Below are experts of layer 5 (counted from 0) of a mixture-of-experts language model. Rows are named router (the router's row for the expert) and show model dimensions 0-95. Each number is 128 + 24 x the weight over its row's rms, rounded and kept within 0 to 255. Numbers have three digits each.
Before each expert's rows: "gets" lists some tokens that make up at least twice as much of what it gets as of all text; "raises" lists some tokens whose logits its average output raises strongly, later layers aside. This comes from a sample of Wikipedia text that the model never trained on. Tokens count by the router's weight.

# expert 16
gets: "in", "ar", "i", "a", "an", "al"
raises: "hed", "esh", "ered", "hyl", "ood"
router:106105150082114154164135084129115108124134127129127124155188182164092115153089125156141120145132082164103127089110143142147139126126132140124133131154133149115126150131110161136134111147141164154177129139145121141101127097103109140142139112153077156166095124102096184131087112138117138143

# expert 49
gets: "T", "S", "D", "R", "O", "I"
raises: "ial", "eth", "ige", "io", "ig", "urg"
router:159120070108094111131193139130151163114144107114157121160151138149099134117155164129146141101169097091124133093104109143159122131100126114110109139100166164123126132147135101101116135123149146167140100159085110118134157170173142154138118162125126148118142143149136133150111172116091128156

# expert 58
gets: "0", "1", "2", "5", "4", "3"
raises: ".", "'s", ",", ";", "hip", "'"
router:134105112135104132133106125130080110138121111130100140144113139149181175144105107092116070122127088122148135155104179129126124116140127109102132089103144078088197084136172126095140145143108136098147114129156138087102136165149130152133122151127140108116119106091144113119107142141141144107

# expert 68
gets: "0", "2", "1", "3", "5", "4"
raises: "ering", "ern", "'", "ental", "er", "hip"
router:115134145121145172137133148117145143122119187113131117118174175186113148175138125143101111137153068146175154120151156154107140105135137118122121125109133160150157115158148116124121133151108150101121147137104134112111153149127178138138116141089121119157123150116131180141164134099082169109

# expert 70
gets: " m", " p", " c", "c", "%", " km"
raises: "up", "ur", "hed", "eg", "eth"
router:137098129117121130133145146170095183131123138120100117114160143146130123137068163152138166120164147099093140133085145147108126088117139140141138141138137139130156173119135159081139105151114117124120152149115075136106132149169135138127117163167118134163091159124139133092169082110131151098

# expert 27
gets: "10", "0", "11", "12", "13", "20"
raises: "able", "es", "arn", "ús"
router:111143125135115102125161112088093142115105164134166149135107143103118128159124113098085092152084139156115159155168144125124096110145085131156117138092140141149127104149126135156138158093119112123145187149138095075108088148147155141134104148102145113101127117101149098153117169107112136150

# expert 25
gets: ".\n\n", "==\n", ".", "==\n\n", " ==\n", "=="
raises: ")\n\n", " of", "P", "U"
router:138122113142170181153107137150174181120145120160147164087123101147111087138146123143116112125116099178161148152172147120117061095135163118101118128111139120110106122141143079143142133132126108142132143116110096099149105103135150125132139179161121120146124115149131127125164121096144154099

# expert 0
gets: ".", "1", "2", "3", "4", "5"
raises: "'", "es", "ering", "eing", "ons", "erb"
router:151142133126099146088113154135160132102123163139169126166081141113120166177167115130171111143107107164116112132121181162111134140108082110133142124096144130122166144128112132143151159106132158112169131119098157169124074114139092155126143120142114160099127112124126112099104141120154153106

# expert 13
gets: "ed", "ing", " was", " out", " had", "ated"
raises: " ====\n\n", "====\n", " ====\n", " below"
router:095174149129101115143165144156146098163121138147148151116080112144171111108129166144181114126084128091100094140124160117114139137134111129107143114113098112124165141114165093147151151165134130106130105152170120136086101131125107127120100103125130107117170146107118173144115139148157086148

# expert 5
gets: " S", " B", " L", " M", " P", " T"
raises: "es", "urs", "ry", "ish", "ess", "iet"
router:126086095105137165150116157115142132099153109109130112150155171123071112155147125161132133137149129149132148092115128120146106138119145134142128146094168152117137117118121136143142102160121152125103139138121097153099096164169157141106112168095121088143105098143122111087156077135067154158

# expert 78
gets: " in", " to", " on", " by", " from", " for"
raises: " whole", " |\n", " the", "oth", " its"
router:138137167150176098111129119124152114130183122114151158110094106104156107174114158139180123142133130131143157178180137078116111132165111140103113098103107087124144118101128148154134112128160130149115112136174137142130096110096112113138098148138112103168118095162121112124127124162134148147

# expert 22
gets: " first", " two", " other", " new", " one", " second"
raises: "ed", "ing", " C"
router:122153100068136083110114147125132190145116121144150157137123145091140132134140101155157137142144119150128144150151103084132179133149153102179142159078139124130120106153105141089116125124127127135112139133131159114137086132114111138125079103154146107155130124118125115153099132179184102119

# expert 35
gets: " that", " which", " he", " it", " who", " the"
raises: " was", " has", " is", " began", " left"
router:092140116107114159120105151126151127144145104143119151150136089129155100134132131161118141127095111081101100130155124094102112140166159091093109172105134141156125160128128143101125170090122154173167131142117166141144152087061146130098119139127119125126114155101119104122126109175154152147

# expert 4
gets: ".", " |", " ", ":", ",", ";"
raises: "20", "19", "75", "aged", "anning", "91"
router:129101156077128103143132115120125125117147200088107164100146098108127117128124175122141174138141103141129161131091168095113116124128166150122128104097120126147152164140164143139149149112108167136148123121159102113117163120137146185120115128170131127130152094128140115082124129135137169092

# expert 21
gets: " of", " by", " for", " as", " with", " in"
raises: " whom", " other", " particular"
router:137079145144173089100116146107161093124133106151176114110141118118129129116145120127175095129116093126144117132119104076111136132138138106149119095113110112098171136045153121098131142113134133141131140160130140139102161096088121106151136121162099143112151121143145126163127147103071144119

# expert 57
gets: ".\n\n", ".", "\n\n", "==", "|", "==="
raises: " Pld", "==", "Awards", "Species"
router:148146128130101183130102153180128152120120128120177135118119146120127126108150135134141132132099162156108107128150100156114104170132167143111107113104134109085139134065109119130089151118104102153099128071083137125143119114159144148122138106157160162083113092134130126158093102116157132120

# expert 53
gets: " ", " early", " late"
raises: "19", "20", " inaugural"
router:160151099153151112154096157124137123116118130116154098132103142118128169152141099171173123125149118140109110141134135101094143167121146131120105090125151141091099119145128142123144099113126159100102137123149172140149132130145116152100127135159152146147170110139137109097111112235152150138

# expert 19
gets: "00", "19", "20", "18", "13", "12"
raises: "able", "ably", "ees", "ible", "abled", "\"\n"
router:085149155132118147119132139089107159127119121127169105148136122151157158139098154083103139120148152144116157114143170150085165129134118131106112146122089156131089116156184132100129154125091146091141157142157149070096151167146146130144086147155145125110091149128146149135137137131097139120

# expert 36
gets: " \"", "=", "==", "The", "===", "|"
raises: "town", "bar", "urd", "en", "hor", "rad"
router:101096112133118154152142147131168158126169114087140101119142147125072158124162094156136128118098166130101124090141121141137143133145160178093094154116154142046145126124131117108079137150135104142099118156106132140132138092158125150120104136112135089154124121154105114121161113126144114141

# expert 42
gets: " not", " also", " been", " more", " later", " well"
raises: "ing", "ia", "er", "es", " in"
router:131150131124118099148116127162132199160163135137113160155115118116159127165080118137154160135116166103162147115171125103096142145105128130113158119097126130105106085107119136125127129120120134154103173129120155155132088131130092141121108100123109044146105131091099125147129123121149096134